From a checkpoint of a small mixture-of-experts model trained on Wikipedia.
Size: 10 layers, width 512, vocabulary 8192.
Experts: 80 experts in each of 9 layers, 288 GELU neurons an expert, 40 empty slots to pick.
Training: 1809M tokens, 6901 steps.
Below are experts of layer 7 (counted from 0) of a mixture-of-experts language model. Rows are named router (the router's row for the expert) and show model dimensions 0-255. Each number is 128 + 32 x the weight over its row's rms, rounded and kept within 0 to 255.
Before each expert's rows: a language model's description of what the expert responds to; "gets" lists some tokens that make up at least twice as much of what it gets as of all text. This comes from a sample of Wikipedia text that the model never trained on. Tokens count by the router's weight.

# expert 13
What it handles: Words inside proper names of American and British institutions, awards and places, such as War in Australian War Memorial, United States.
gets: " in", " to", " at", " on", " U", " War"
router [165 152  97  74 136 110 146 127 164 143 146 110 209 120  88 159 111 109  78  80 148 107 160 148 162 174 190  75 157 128 149 150 165 108 136  91 107 175 192  99 151 144 117 162  79 161 146 131 127  72 101 136 133 142 139 109 102 122 135 144  68 102 116 135 133 116 147 102 161 153 137 148 143 128 118 118  89 168 162 113 116 110 136 125 138  88 135 127  76 123  99 128  45 157 130 181 116 164 149 151 159 164 198 112 107 172 146  10 160 149 123 124 125  86  99 125 148 144 113 148  91 242 119 171 115 103 159  90 120 192 153  98  41 110 153 150  79 115 143 145  97 164 145 144  87 140 135 158 172 156 103 130 151 126 116 178 144 155  92  87 159 131 115 156  94  49 173 107  98 105 127 157  67 153 106 171 118 171 115 164 106 149 196 138  64 112 103 111 111 112 109 153 167 141 139 136 134  51 137 145 110 109 136 116  96 134 173 106  87 103  89 138 200 139 123  73 137 121 163 156 134 157 103 112 104 197 171 165  97 158 141 127  97 114 186 113 101 107 148 121 172  51 124 164  59 175 113 170 153 121 166 172 132  91 105  97]

# expert 34
What it handles: Party names like Conservative, Labour, Democratic, Republican and the pipe separators and connecting words in election result tables.
gets: " |", "|", " +", " Democratic", " −", " Labour"
router [134 119  87 141 136 120 123 130 106 148 134  73 154  67  82 177 159 137 107  99 128  89 186 100 196 182 164  83 173  99 137 165 172 112  95 103  92 144 124  89 146 151 129 165  82 195 103  49 152 128 102 186 116 130 145  90 106 133 198 142 106 118 107 130 117 121  87  76 153 167 155 132 134 145  88 106  78 158 101  69 124 130 172 136 146  68 154 135  62  97  86 126 111 124 129 145 135 144 105 174 146 143 192 138 152 159  93  82 137 138 144 128 202 116 105 115 147 158 119 137  66 205 156 191  98  68  77  52  89 168 184 107  57 116 137 155 113 167 154  97 143 149 153 125 119 113 162 155 126 131  80 138 153 115 141 132 132 134  36 125 140 137 121  98 106  43 103  83 111  85 141 156  94 155 118 136  92 182 115 163 118 167 180 155  92  72 119  86 135 107 155 145 129  81 164 131 130 108 147 181 128  52 153 100  89 112 135  76 127 113  98  70 153 139  81  73 127 188 168 155 122 128 173  60 156 139 159 170 139 136 172 117  77  92 203 157  70 133 139 135 141  77 120 176 147 137 129 157 161 133  74 118 106 121 154 118]

# expert 33
What it handles: Digits inside years, ISBNs and measurements, such as 1998, 0-442, plus descriptive adjectives before a noun: human, modern, Japanese, horror.
gets: " ", "4", "2", "3", "0", "1"
router [159 153  51  92 160 127 112 103 164 153 158  95 147 103  89 138 141 117 138  79 175 119 119  92 124 133 143 114 119  87 145 108 183 112 179 109 121 141 137 106 126 159 130 139  69 126 192  90 140  89  97 134 110 150 139 162  78 123 169 167  79 135 106 133 130  95 139  91 170 211 145 192 131 104  61 125 119 150 150  66  93 150 152 125 192 112 172 109  79  86  87  99 132 117 141 109 122 130 115 109 158 185 148 138 150 137 129 105 124 174 165  89 170  71  94  98 124 155 116 152  73 255 130 156 126  92 136  51  87 133 199  88  91  72 117 132  93 149 132 141 105 145 164 130 129  88 145 138 110 107 101 186 190  94 170 164 152 195  80  81 144 155 138 163 164 115 200 148 115 105 129 156 148 175  92 108 138 137 103 150  93 142 148 164 109  63 106  87 123  83 133 146 149  99 187 206 125 110 152 165  93  74 144 101 118 151 176 122  80 116  55 128 127 165  84 130 106 164 134 120  70 130 108  88 180 142 176 174 125 169 157 109 134 126 157 139  32 101 140 130 167 130 150 140 106 137 132 148 152 133  95 161 116  78 167  91]

# expert 29
What it handles: Pieces of place and proper names, often following syllables like Ba, Ca, Ka, as in Tokyo, Vienna, Mount, Bautzen; also spaces in tables.
gets: ",", " (", "t", " in", " B", "at"
router [131 159 153  54 214 116 143 120 124 150 158 161 142 154  92 173 121 124 122 115 139 169 119  92 162 217 142 104 152  42 157 119 176  70 152  87 125 160 101  84 169 137 160 182 121 134 141  75 157 114 153 149 116 129 152 114 132 115 141 125 113 152 123 140 115  97 131 119 129 161 133 184 191  74 115 106  34 165 151  75  72 116 186 118 171 114 132  95  82  96  89 103  75 119 144 170  82 126 143 127 127 189 121 159 141 137  96 100 106 157 131  95 136  94 154 105 173 137 136 135  53 169 122 157  81 109 105  84 129 155 202 143 107  93 160 167  87 170 131 136  85 157 174  96 100 120 113 143 144 141 114 168 103  88 143 128 115 148 163  81 154 155 104 142  60 122 181 114  79 100 135 145  94 136 110 101 169 154 117 136 159 150 172 136 113 112 112 113 108 117 132 154 157 120 137 177 118 130 136 137  99 132 158  90 104 131 138  76 107  98 131  47 176 106 102  96  96 179 200 117 109 173 119 148 101 160 138 181 118 182 160 111  54  97 130 122 100 108 173 113 151  47 125 136 129 155 122 119 182 146 156 122  67 100 117 108]

# expert 32
What it handles: Prepositions in running prose, mostly in and of but also during, among, throughout, for, usually before the or a.
gets: " in", " of", " on", " for", " from", " to"
router [152 153 106  79 159 149 125 136 139 119 151 122 121 105 100 200  63 117 100  69 138  75 154 117 131 180 124  86 152  99 148 172 126 103 162 111 105 139 170  81 125 172 139 147  66 115 155  91 130  69  98 150 130 135 117  59  96 130 149 175 110 130 106 143 103  93 114  65 150 175 180 119 145  91 132  87 119 158 202 107  98 106 160 155 118  83 172  85  82 120 120  99  94 125 155 202 108 127  66 124 164 160 204  87 163 169 118  98 176 119 176 116 140  74 127 106 145 162 114 182  76 217 140 159 109 103 120  65 110 140 152  73 100 115 165 155 123 143 143 130  73 163 163 163 103 131 160 149 200 133  89 160 238 104 146 135 152 168  97  82 157 113  84 164 104 114 161 120  98  71 171 164 164 164 108 113  66 162 108 151  96 148 121 177 114 125 121 120 122  90 139 157 144 139 127 167 161  82 112 145 109  97 149  60 136 137 152 105 105 122  86 114 135 166  90 140  83 125 111 139 106 136 103  56 141 121 131 169  96 183 152 106 112 114 171 108 133 103 145  83 158  87  77 140 106 127 139 137 138 103  94 156  92  62 149  95]

# expert 10
What it handles: Past-tense verbs and word pieces mid-sentence, often about aircraft, races and vehicles, such as returned, competed, premiered, and digits inside model numbers.
gets: " ", "th", " re", " first", "-", "ing"
router [211 123  90 106 132 123 167 111 165 153 149  82 150  82 120 125 149  91 135  84 171 110 148  86 109  84 145 137 131 119 135 180 154  78 127 126 124 188 147  76 128 125 135 124 101 143 141 115 139 111  81 142  91 139 171 122 119 112 135 145  54 129 131 147 111  96 121 106 115 167 114 189 130 116  77  99 104 130 127 135 152 126 134 174 140 129 128 123 111  80  29 101 111 132 147 167  99 188 111 144 174 178 203 114 139 136  90  56 127 149 152 134 149 125 141 119 128 144  67 200 110 175 143 169 107  95  98 107 116 176 159 105 108 103 143 119  54 147 119 130 116 157 157  71  60 107 104 165 108 124  88 162 122 128 119 124 157 159 121 113 157 161 124 158 131 111 159 156 154 108 124 135 119 167  98 129 127 161 123 160  84 172 176 115 107  70  92 122  96 104 138 102 160  84 130 144 147 148 136 157 112  87 116 109 107 142 150 133 100 119 100 113 128 100 137 152 128 124 144 194 122 129 145 104 172 233 166 195  99 149 119 127  94 125 150 145  58 121 173 144 151 107 129 144 118 161 141 153 131  98  90 114 105  94 136 128]

# expert 9
What it handles: Place and nationality words in proper names and article-like tokens, such as the, American, United States, New York, late in "the late 1990s".
gets: " the", " American", " States", " United", " York", " a"
router [134 158  95 110 166 111 128 120 156 163 166 146 180  80  68 187 118 121  98  73 144 139 120  89 134 142 124  87 139  97 126 165 167 130 178  77 129 147 114  78 129 195 172 125  90 114 128 108 147 104 105 150 106 135 180  46 111 121 180 161  83 122  87 178 114  88 120  71 150 166 152 133 119  99  98  73 104 161 148  82  99  99 134 141 113 107 150  88  95  98 144 125 130  95 136 130  99 118 114 170 176 178 137 178 161 182 102 128 178 162 149  90 165 115 101  89 190 158 102 138  71 237 127 148 123  87 134  60  96 140 190 130 114 135 159 157  99 112 130 110 108 112 159 106  93 123 143 137 212 137 126 183 102  71 136 135 149 139  72  85 123 129 103 185 125 116 123  57 102 111 145 137 144 157 127 111 100 168  92 141  69 144 157 144 123  90 142 131 111 131 154 206 145 138 132 171  39 117 132 161 125  77 119  90  88 184 189 104 123 111  86 153 187 154  98  99 109 218 173 153  94 142 152 137 118 108 153 155 136 145 157 104 144  59 132 152 162  88 138 106 160 108 120 162  93 156 148 174 183 157 124 144 150 104 177 121]

# expert 35
What it handles: Country names and the separators before them in lists and tables of nations, such as Syria, Croatia, Sweden, Korea, United States.
gets: " in", "|", " of", " South", " United", ":"
router [185 164  93  73 139 104 168 123 135 137 140  76 143 109  97 175 122 114 105  80 127 116 134 105 172 132 141  77 125  85 173 152 169 130 135 107  97 132 126  90 205 179 130 151 137  91 136 117 143  84 106 142 101 143 111  73  84 130 130 174  95 172 141 120 104  74 130  86 148 150 151 161 119  70 105  76  81 190 178  73  92  96 152 156 140 105 152 103  62 118 135  99  85  91 148 146 109 135 118 150 169 167 146 144 161 148 130 116 144 114 150 115 138  92 110 113 159 156 102 175  39 140 158 143  73  95 139  59 102 147 213  95 112 100 119 152 113 143 129  89 122 216 157 165  74 160 132 174 107 162 109 145 174 113 145 184 130 141  90  82 166 149 134 143  67  74 133  99 121  80 167 154 131 156  63 158  57 121 103 164  88 127 178 144 137 112 107 110 114 116 148 169 179 126 148 156  80  88 113 142 104  77 153 103 133 122 158  72 123  87  76  90 138 160 126  81 132 123 146 124  72 141 122  91 108 150 174 186  91 147 147 102 130 130 106 127  53 109 179 110 182  91  67 154  88 162 124 135 165  78 134 165 144  87 156 129]

# expert 51
What it handles: Prepositions, -ing forms and verbs or adjectives just before a noun phrase, such as provide, offered, for, young, social, living.
gets: " of", "ing", " a", " by", " to", " as"
router [116 187  84  95 131 119 141 130 159 164 130  78 143  95 120 145 110 117 107  69 165 160 133  89 170 186 163 101 111 140 152 165 150  98 129 116  60 146 164  89 152 166 138 123  60 163 194  80 123  94 101 126 112 151 141  63 105  93 175 194 109 119  93 111 115  64 148 124 149 130 137 130 201  94 132 136 123 118 155  76 112 105 197 130 155 121 125 155  73  71  83 135 114 102 153 181 108 150  88 156 139 130 171 103  90 132 114 114 152 125 147 127 147  71 122 133 151 161 134 148  98 136 146 187 118 110 166  85 109 108 151  65  86 124 151 137 136 145 138 148 108 134 172 144  91  67 139 153 174 163 114 172 117  96 143 141 123 153 124 127 174 162 107 173 129 103 103 134 109  79 150 141 127 130 132  70 102 186 116 108 130 158 157 156  84 117  91 101 117  72 125 167 153 111 172 146 148  92 104 156 117  64 132 148  75 160 135  87  84  81  78  87 133 167 101  98 114 165 176 119 116 147 135 136 184 114 145 190  99 128 153  80 114  64 172 179 135 113 150 125 147  98 166 163  90 167 120 143 129  77  84 151 118 130 131 129]

# expert 30
What it handles: Compass words (north, South, eastern) in place names, and list-item dashes in infoboxes or lists of places and historic sites.
gets: "-", " at", ":", " South", " North", " of"
router [160 184 137 135 166 114 134 160 156 188 131 144 178 124 126 147  85 123 112 111 180 147 171 118 192 142 175  89 166 128 125 153 122  98 108 102  66 137 134  83 199 147 153 176 125 134 143  67 176  85  63 183  97 143 135 139 123 105 156 107 102 116 145 172 107 111 160  97 161 201 121 177 144  95  85  91  68 143 176  91  92 119 148 133 107  95 118 122 117 120 133 128  61 113 136 145 105 152  52 190 138 120 130 155 159 147 124  18 150 192 167 121 128 101 119 100 163 145  82 153  90 177 155 150  76  80 129  60  81 114 164 119  80 110  99 135 113 164 137 116  63 132 159 126 125 117 166 151 174 120 113 168 196 159 119 136 101 141  92 106 125 139 138 146 117 107 147 129  75 131 151 158 107 128  99 152  85 176 138 122 100 155 120 135  82  68 133  92 147 104 162 159 145  90 131 162  77  81 108 182  93  57 149 109 120 142 154 103  86 105 117 105 156 140 140  41  91 170 155 138 108 164 189 118 120 146 156 142  62 147 134  75 100 108 172 194  49 123 159 125 121 117 152 138 104 170 127 167 145 129 159 135 151  85 138 119]

# expert 21
What it handles: Single digits in table cells and numbered lists, plus naming or linking words before a name: called, named, titled, as in cast lists.
gets: " to", "1", " as", "3", "2", "4"
router [186 122  73 120 163 153 132 110 163 142 186  72 190 143 128 139  92 117  62 130 181  80 136 101 205 157 125  95 151 110 149 154 130 120 184 101  98 173 151  91 132 195  94 136 102 136 143  92 180 114  91 174 129 129 164 126 116 139 175 174 132 153 135 146  99 120 135 152 158 167 112 120 167  99  98  90 117 212 166  88  81 105 121 149 127 102 159 118  71 116  99 111 111 140 120 197  80 192 102 126 163 153 193 152 155 125 136  60 148 175 215 114 129 110 111 108 164 224 116 172  84 179 171 130  79 115  92 139  99 110 206 105 111 139 130 170 120 117 124 140 101 179 119 143 132  78 123 156 137 170  94 160 184 124 138 145 127 165  99 113 140 132 115 158  86  31 172 136  96 116 126 132 125 157 103 158 161 165  96 184 105 161 112 106 122 113 108  95 123  70 120 147 174  66 180 139 134 120 107 172 138  96  91  93  73 148 147 133  97  98  73 135 173 137 101  80 138 135 145 152  93 206 130  77 146 147 127 171 142 151 142 133 112 129 169 133  68 113 149 143 195  95 139 140  94 129 143 195 126 129 101 148  92 112 172  86]

# expert 20
What it handles: Table pipes, the, 's and punctuation in military honours and sports results, such as Knight's Cross, Order of, game-log rows.
gets: " |", "-", "|", "s", ":", " the"
router [137 162  83 108 148 114 191 121 101 132 171 107 143 146 108 156 139  67  68 101 153 113 134  86 134 141 130  93 116 114 153 155 121 116 137 139 131 169 144 112 161 161 151 179 162 156  98 134 153 104 121 160 120 134 145  78 135 121 146  89  88  71 119 135  89 113 167 120 142 140 115 171 142  83  54 101 111 146 144  73  99 115 143 166 159 118 163 125 135 125  96 142 117 116 154 171 104 165 135 151 150 100 200 108 138 127 157  32 226 145 172 111 138 139  87  97 145 168  92 144  79 251 166 134 109 131 156 105 157 185 164 162 128 116 157 173 145 141 152  93 102 124 138 140 113 100 176 133 171 170  53 183 136  90 138 149 125 144 141 103 134 151 137 177  82  85 147  97 116  74 114 181 114 124  95  97 132 160  73 122 132 124 152 143  98 106 103 135 150  66 147 137 146  88 144 138 156 123 102 143 103  81 128 116 145 153 163 108  80 155  79 100 127 174 152  59 106 164 160 155 134 141 115 136 142 173 170 194  86 150 167  95  71 139 126 160 124 150 192 118 160  87  89 118 110 176 131 178 151  77  96 166 145 129 137 106]

# expert 39
What it handles: Endings and words completing event nouns or past-tense verbs in narrative history, such as -tion, -ed, died, death, Siege, launched, completed.
gets: "ed", "s", "ation", "ion", "tion", "ment"
router [153 120 117 123 134 145 104 135 119 142 129 102 151  86 139 155  72 112  80 126 158  71 168 113 175 127 139 107 132  67 145 151 158  98 158  91  93 181 144 132 129 126 144 132  65 172 106  82 122 124 127 143 134 149 162 110 105 110 211 153 124 108  65 117 100 128 166  79 119 182 100 255 155 117  95 134 103 138 140 134 121 108 152 128 139  95 166 123  86 112  89 114  74  95 147 205  96 190  95 156 161 147 247 114 138 120  87  31 151 182 173  88 158 137 113 138 111 128 107 182 106 156 132 169 117  94  88 119 161 141 165 109 105 120 152 147 100 171 143 156 126 167 144 113  96 113 125 148 159 186  88 137 118 108 138 156 142 131 151 102 158 139 106 151 132  98 166 108 119 103 124 149  96 136 106 133  96 124 136 169 113 137 118 138  88 103  94  77 119 104 134 135 142 109 169 125  94 113  92 168  99 103 129  87 116 173 145 118  70  99  90 106 140 140  96 101  74 138 180 141 131 136 190 114 169 154 162 179  79 138 108 116 114  75 190 134  99 101 176  96 164  96 143 144  89 162 151 148 127 160  84 121 123  87 166 143]

# expert 36
What it handles: Prepositions, articles and conjunctions in event narratives and sports seasons, such as after, despite, before, to, of, a.
gets: " a", " the", " to", " after", " and", " of"
router [199 124  93 152 149 100 103 169 134 168 115  81 135 109 130 154  83 122 115 107 101 128 136 114 151 139 135 110 110  81 148 197 158  99 196  62 131 155 120  69 158 158 125 151 111 143 105 116 121 109 106 105 120 150 121  84  90 117 146 169 145 120  57 154  97 129 127  69 160 164 136 155 147 103 114 117 119 118 129  70  89 111 151 166 153  95 149 119  77 120 129 126  84 115 172 185 130 154  87 146 159 151 192 106  99 145  74  57 165  91 173  94 157  94 132  85 125 143  87 167 108 214 143 146 132 107 122  98 162 154 189  90 108  73 173 155 124 124 141  91  95 161 162 130 133 148 151 162 148 134  89 178 174 105 134 126 119 136  95 123 175 129 121 165 145  69 133 128 110  95 104 140 131 149 120 127 102 179 119 128  84 189 164 169  50 105 143 133  90  78 132 145 112 138 124 197 139  45  94 154  92  78 174 111  94 160 205 121 119 152 126 121 153 134 109 106  98 140 167 179 146 120 128  63 117 141 122 163 107 127 181 148  95  43 139 120 113 132 165 102 128  81 129 166 110 139 203 147 166 117 101 189 143 108 150 140]

# expert 26
What it handles: The inside titles like Harry Potter and the, and digits and names in table cells, such as district numbers and place names.
gets: " the", "1", " of", "2", "te", "3"
router [144 130  97 134 177 138 155 128 131 138 198 110 157  85 133 154  63 103 137 130 135 148 112 114 130 171 180  93 129  77 183 161 210 108 195 114 132 184 168 108 114 186 141 152 116 117 145 104 153  75  75 157  83 147 163 175 121 142 117 161 122 145  81 163 144  91 139 136 137 169 147 112 121 122  63  98  92 120 146  92  64 132 169 124 154 126 123  84  63 110  87 116  94  41 172 167  31 112  77 149 159 107 149 144 149 140 106 145 142 143 108 141 125 127 142 140 138 153 131  94  92 151 154 172 107 112  74  77 121 115 161 138 108 100 138 160  77 136 140 164 100 126 148 154 100  73 171 139 132 164  79 131 168 124 175 138 138 149 117 137 146 189 114 152 120  91 139 125 132  99 158 195  86 155 126 152 139 119  70 194  99 169 166 149 148 104  95 105 121 115 114 118 161 121 159 123 129 130 192 178  65 108 195  78  97 148 167 107  70  84 129 105 156 145 143  54 111  84 138 146 136 180 125 121 134 165 154 144 146 136 143 129 107  94 186 128  95 130 127 126 152  60 117 146  98 161 170 153 165 141  96 112 131 121 134 137]

# expert 40
What it handles: Inner or final pieces of verbs and participles after prefixes like re, dis, ex, as in re-j-ects, dis-t-ally, available, involved, listed.
gets: "t", "ed", "d", "it", "g", "r"
router [138 105 102 143 139  91 126 136 144 169 109 106 141 117 108 124  60 113  96  84 122  21 128  95 161 164 120 131 155  82 164 155 138 116 139 126 100 210 175 115 106 191 166 134  90 137 153 134 169 147  80 137 144  99 133  96  89 102 225 119 134  87 134 143 133  75 149  75 145 149  86 255 116 126 141  91 140 174 150 111 135 102 170 159 177 107 143 112 110  86 110 126 103 122 121 172  81 178 104 158 172 132 217 139 153 140  89 126 240 109 214  98 141  96 113  84 144 161  99 117  16 136 204 108  82 119 103  96 127 157 175  70 131 103 109 118 116 145 144 110 119 140 132  92  70 125 164 140 153 140 108 164 114 150 153 150 164 133  70  99 227 133  77 168 103  92 135  83 122 136 163 155 104 158 101 104 101  99 132 124 103 184 142 174 121  97 130  77 126 102 155 173 138  74 108 126 115 134 105 146 111 102 155 131 137 145 150 123  75 106 126 140 155 174 118 139 132 167 180 152  97 160 168  93 153 122 133 119 135 117 180 116 107  77 156 135 109 115 135 120 163 122 118 140  96 137 179 160 151 135 112 123 122  86 139 121]

# expert 61
What it handles: Standalone space tokens before numbers or words and hyphens joining compounds, such as prisoner-of-war, for-hire, In 2011.
gets: " ", "-", " con"
router [132 173  86  80 159 122 151 163 187 157 126 119 127 133  99 158 115 112  85 107 197  81 142 122 172 114 148  85 132 118 139 110 174 115 155 115 130 210 145 118 128 158 149 154  89 160 153 119 161  92  77 142 119 163 151 152 107 144 166 164 105 159  83 180 125  80 124 105 119 185 126 137 111 112  40 102  78 127 182  76  75 139 133 133 172 100 166 128 102 122 111 133  90 110 156 146  98 142  87 158 154 142 125 130 142 153 114 120 107 163 127 109 183  86 110  93 152 145  92 153  80 198 167 179 105 109 102  76 120 159 138 108 101 130 112 159 113 136 158 144  85 156 141  83 121 130 152 177  85 131  79 199 167  89 114 145 176 127  97  83 138 129  81 180  90  96 131  91 108  84 159 127 128 120 105  74 111 161 134 137 104 151 136 163 137  98  89 118 130 100 132 181 106 129 146 172 139  99 128 165 111  90 125  92  72 143 202 120  82 123 104 114 149 172 120 156 102 174 193 178  69 153 154 118 139 144 182 185  80 123 177 128 110  76 128 135  29  49 153  93 181  72  81  95 123 165 150 153 157 120 113 150 116 106 148 130]

# expert 50
What it handles: Forms of be and similar verbs like was, were, been, being, got, remained, and the participle right after them, such as be-headed.
gets: " was", " is", " ", " were", " be", " are"
router [239 154 136  92 145 135 163 123 110 162 141  92 153  95 111 119  47  36 149  90 120  94 149 122 136 158 157  46 163  91 144 166  90 125 114  89 110 163 215  80 168 155 121 161  63 173 129  96 102 103  98 129 151 151 142 174 107  91 180 125 107 131 105 165 122 119 127  73 121 179  93 148 155  86 111  92  88 149 157 132 115  85 153 124 157 129 127  85  80 137 108 107 127 115 188 165 117 165 103 155 102 153 236 105 139 145  93  73 120 167 155  89 124  86 120 124 126 167  98 164  72 163 148 131 123  75 151 109 136 125 134 127 143 108 136 139 120 122 162  98 118 162 177  48 111  85 217 169 118 185 120 134 147 141 158 175 121 152  81  96 187 156 128 126  92  83 136 122 118 106  86 146 108 144 115 104 124 151 144 179  47 131 177 140  71 118  83 120 113 129 161 177 149  95 133 183 149 138 129 116  85 100 128 138 107 156 148 129  93 114  83 100 118 170 133 140 102 158 215 197 151 125 113  99 157 155 132 188 137 135 168 134  74  74 136 141  73 102 151  92 144  97  90 133 121 144 163 174 137 114  88 113 107 138 186  78]

# expert 42
What it handles: Month names and the day or year digits after on or a month (on 13 July, September 2004), and digits in match scores.
gets: "2", "1", " ", " on", "3", "0"
router [125 123  90 121 153 142 128 141 146 132 128 131 139 117 134 174 133 120  92 100 204 151 138  84 166 125 150  82 147 104 133 151 142 132 175  58 104 154 149  81 139 161 165 175 137 122 137  86 163 135  69 177 113 134 182 143 132 101 168 141  89 136  93 151 105 129 126 109 109 175 129 163 131 121  35 130 122 161 170  87  93 121 125 198 153  77 145 107  96 110 106 124 107 112 124 206 114 200  90 148 161  85 180 118 151 129 142 109 131 182 135  71 107 125 111  73 160 163  79 205  55 251 144 153 108  84 100  91 146 151 176 136  78 137 169 167 120 148 139 116 106 182 141 116  80  66 109 117  97 159  91 126 167 104 112 130 122 129 113  71 153 151 129 137  61  87 151 153 119  75 148 135 111 142 127 151 117 155  80 150 123 165 127 122 121  86 104  78 136  91 194 151 144 132 119 182 117  72 105 192 102  66 144  51 111 126 146 114 116 144 132 123 140 114 132 112 128 148 142 171  89 149 159  94 165 185 166 159  70 131 141  81 105 102 157 117  30 126 153  84 166  89 159 178 102 146 159 171 127 117 120 126  95 114 177 101]

# expert 38
What it handles: Short word pieces ending in e, like e, re, de, le, inside names and rare words, such as Thr-e-att, Ter-e, St-re-et.
gets: "e", "le", "re", "de", "ne", "se"
router [103 139  79 164 106 126 164 143 144 201 107  88 165 101 112 145 106 114 115 121 176 153 174 112 124 132 140  65 149 134 175 127 146  95 114 116  98 255 171 160 150 175 102 159 107 147 183  74 157 108  59 164 112 165 114  85 102  99 158 120 127 128 105 120 113  67 145 110 181 161  84 167 143  81 134  56 105  88 145 124 102 120 139 135 119 113 182  96 141 117  88  99 103  92 127 163 111 165 135 123 171 103 158  99 186 122  81 113 212 113 166 134 120  79 135 114 167 184  72 135  96 151 132 146 134 125 127 140  99 120 166 110 104 137 112 148 116 145 155 123  91 125 138  92 102  94 174 183 180 147 105 160 192 132 162 134 172 140 110  68 167 157  95 152  93  86 142  79 109  93 163 122 113 154 137 103 108 152 138 162  81 151 127 124 148  89 150 124 130  86 121 112 146 112 136 157  69 139 138 141 129  96 188 136 100 171 112 139 135 106  83  97 185 208 121  52 149 129 178 127 141 171 131 126 152 176 105 142  84 144 182 142 118 130 148 123  22  65  86 114 132 121 139 157 115 136 183 158 133 143 106 130 117  87 155  87]

# expert 1
What it handles: Pipes, line breaks, headings and column headers like Pts, Apps, Gls, Votes in league standings, squad and election result tables.
gets: "\n", "|", " of", "-", " Votes", "==="
router [143 152 108 148 124 126 131 107 127 149 119  83 137 113 117 201 128 128  95 100 156 148 118  79 158 153 113  98 116  68 143 153 164 145 148 118  89 205 111 104 125 193 132 157  77 162 200 114 152 135 104 149 132 112 114 123 104 130 124 131  94 110  92 129 139  92 129 103 139 161 141 130 117 118  66  92  72 199 133  95  77 113 166 146 176 124 192  91 124  98 125 101  87  97 144 156  89 145 143 147  97 159 191  94 107 116  86  43 163 186 137 100 162 113 127 106 134 179  51 152  26 245 154 163  85  90 134  79  79 154 152  75  96 152 141 117 108 130 156 147 118 127 121 128  71 102 108 183 123 147 122 150 145  78 136 150 183 115 112 120 123 135 118 155  94  54 107 119 120 104 160 117 105 141 123 129  95 171  73 140 119 134 128 201  89 135 124  83 124  85 140 133 201  96 163 151 153 129  92 150 141 104 151  81 156 159 138 101  86 135  89 114 150 130 118  99 153 127 177 159 166 143 118  93 146 147 148 137 122 163 150 125 114 121 141 142 110 121 112 105 150  98 116 167 145 162 123 161 158 129  87 151 166  73 178 100]

# expert 57
What it handles: Short syllable pieces inside foreign or unusual names and words, often with umlauts: hi, ra, ni, ä, ö, as in Örebro, Wozniacki.
gets: "ra", "hi", "na", "wa", "ro", "ma"
router [158 168 140  86 103 131 193 155 191 172 156 103 162 155 140 155 140  83 123 107 157 132 164  77 175 129 174  73 166  90 137 131 130  69 133 149 117 165 175 115 177 164 189 183 127 136 197 120 158 120 102 143 121 154 159 109 103 103 122 160  92 136 116 159  77 129 129  98 155 150 157 148 129  90 134 156 138 146 141 109 108 132 188 106 130  75 126 103  75 110  97 115 117  67 171 154 123 104  59 143 165 101 143 138 142 141 111 121 201 183 170  87 138  78  95 100 160 125 117 129  50 133 150 153  55 106 123  89 120 131 143  78 113 102 161 181 108 143 126 152 127 138 157  95 128  36 199 157  97 142 102 172 167  98 149 131 143 176 123 153 124 132 120 124 116 100 136 118  80  87 116 153 127 126 101 141 120 147 134 133  72 134 126 126 132  80  97 134 109  93 161 148 146 102 134 170  90  87 121 143 109  81 127 135 111 194 134  66  89 134 125  89 178 174 157  77 107 149 177 140 171 132 161 139 107 181 131 170 123 129 203 140 121 122 192 170   0  68 155 117 149  80 108 118 121 174 165 179 135 129 135 149 109 124 128 122]

# expert 17
What it handles: Copular and linking verbs such as is, was, became, considered, been, often after it or which; also dashes and minus signs in sports score tables.
gets: " is", " was", " as", "–", " became", "ian"
router [168 181 100 153 119 114 147 113 125 229  58  98 130  83  99 111 108 111 148 123 133  95 101 121 148 126 182  86 144  90 133 175 140 121 111  87  91 190 162 119 139 179 139 157 105 159 150  64 146 115 114 147 119 160 144 141 110 110 152 172 107 101  97 147 138 109 125 100 140 148 104 161 131 105  91 111 106 132 163 129  92  80 171 152 176  89 135  78  97 105  73 130  97 102 150 176 119 150  96 193 165 162 155 129 110 142 140  77 234 116 161  90 144  86  53  88 154 158 117 172  94 168 104 159 106  54 127 129  80 150 152  82  86  93 140 141  70 153 184 125 110 153 189 137 153 129 146 129 200 170  98 125  96  97 146 167 105 171 104  98 183 185 105 128 115 107 132  97  94 142 145 137  92 193 109 152 103 185 125 144 105 115 111 139 120 101 127 117 103  80 172 135 179 122 179 150 134  46 126 166 121  94 156 118 151 146 147 102 106 113 117 135 146 160 125  92 104 140 196 168  93 125 149  91 131 186 119 169 109 125 137 132 129  91 162 150  93  91 131 122 116 103 130 163 110 195 136 174 132 103 149 128 176 157 129  94]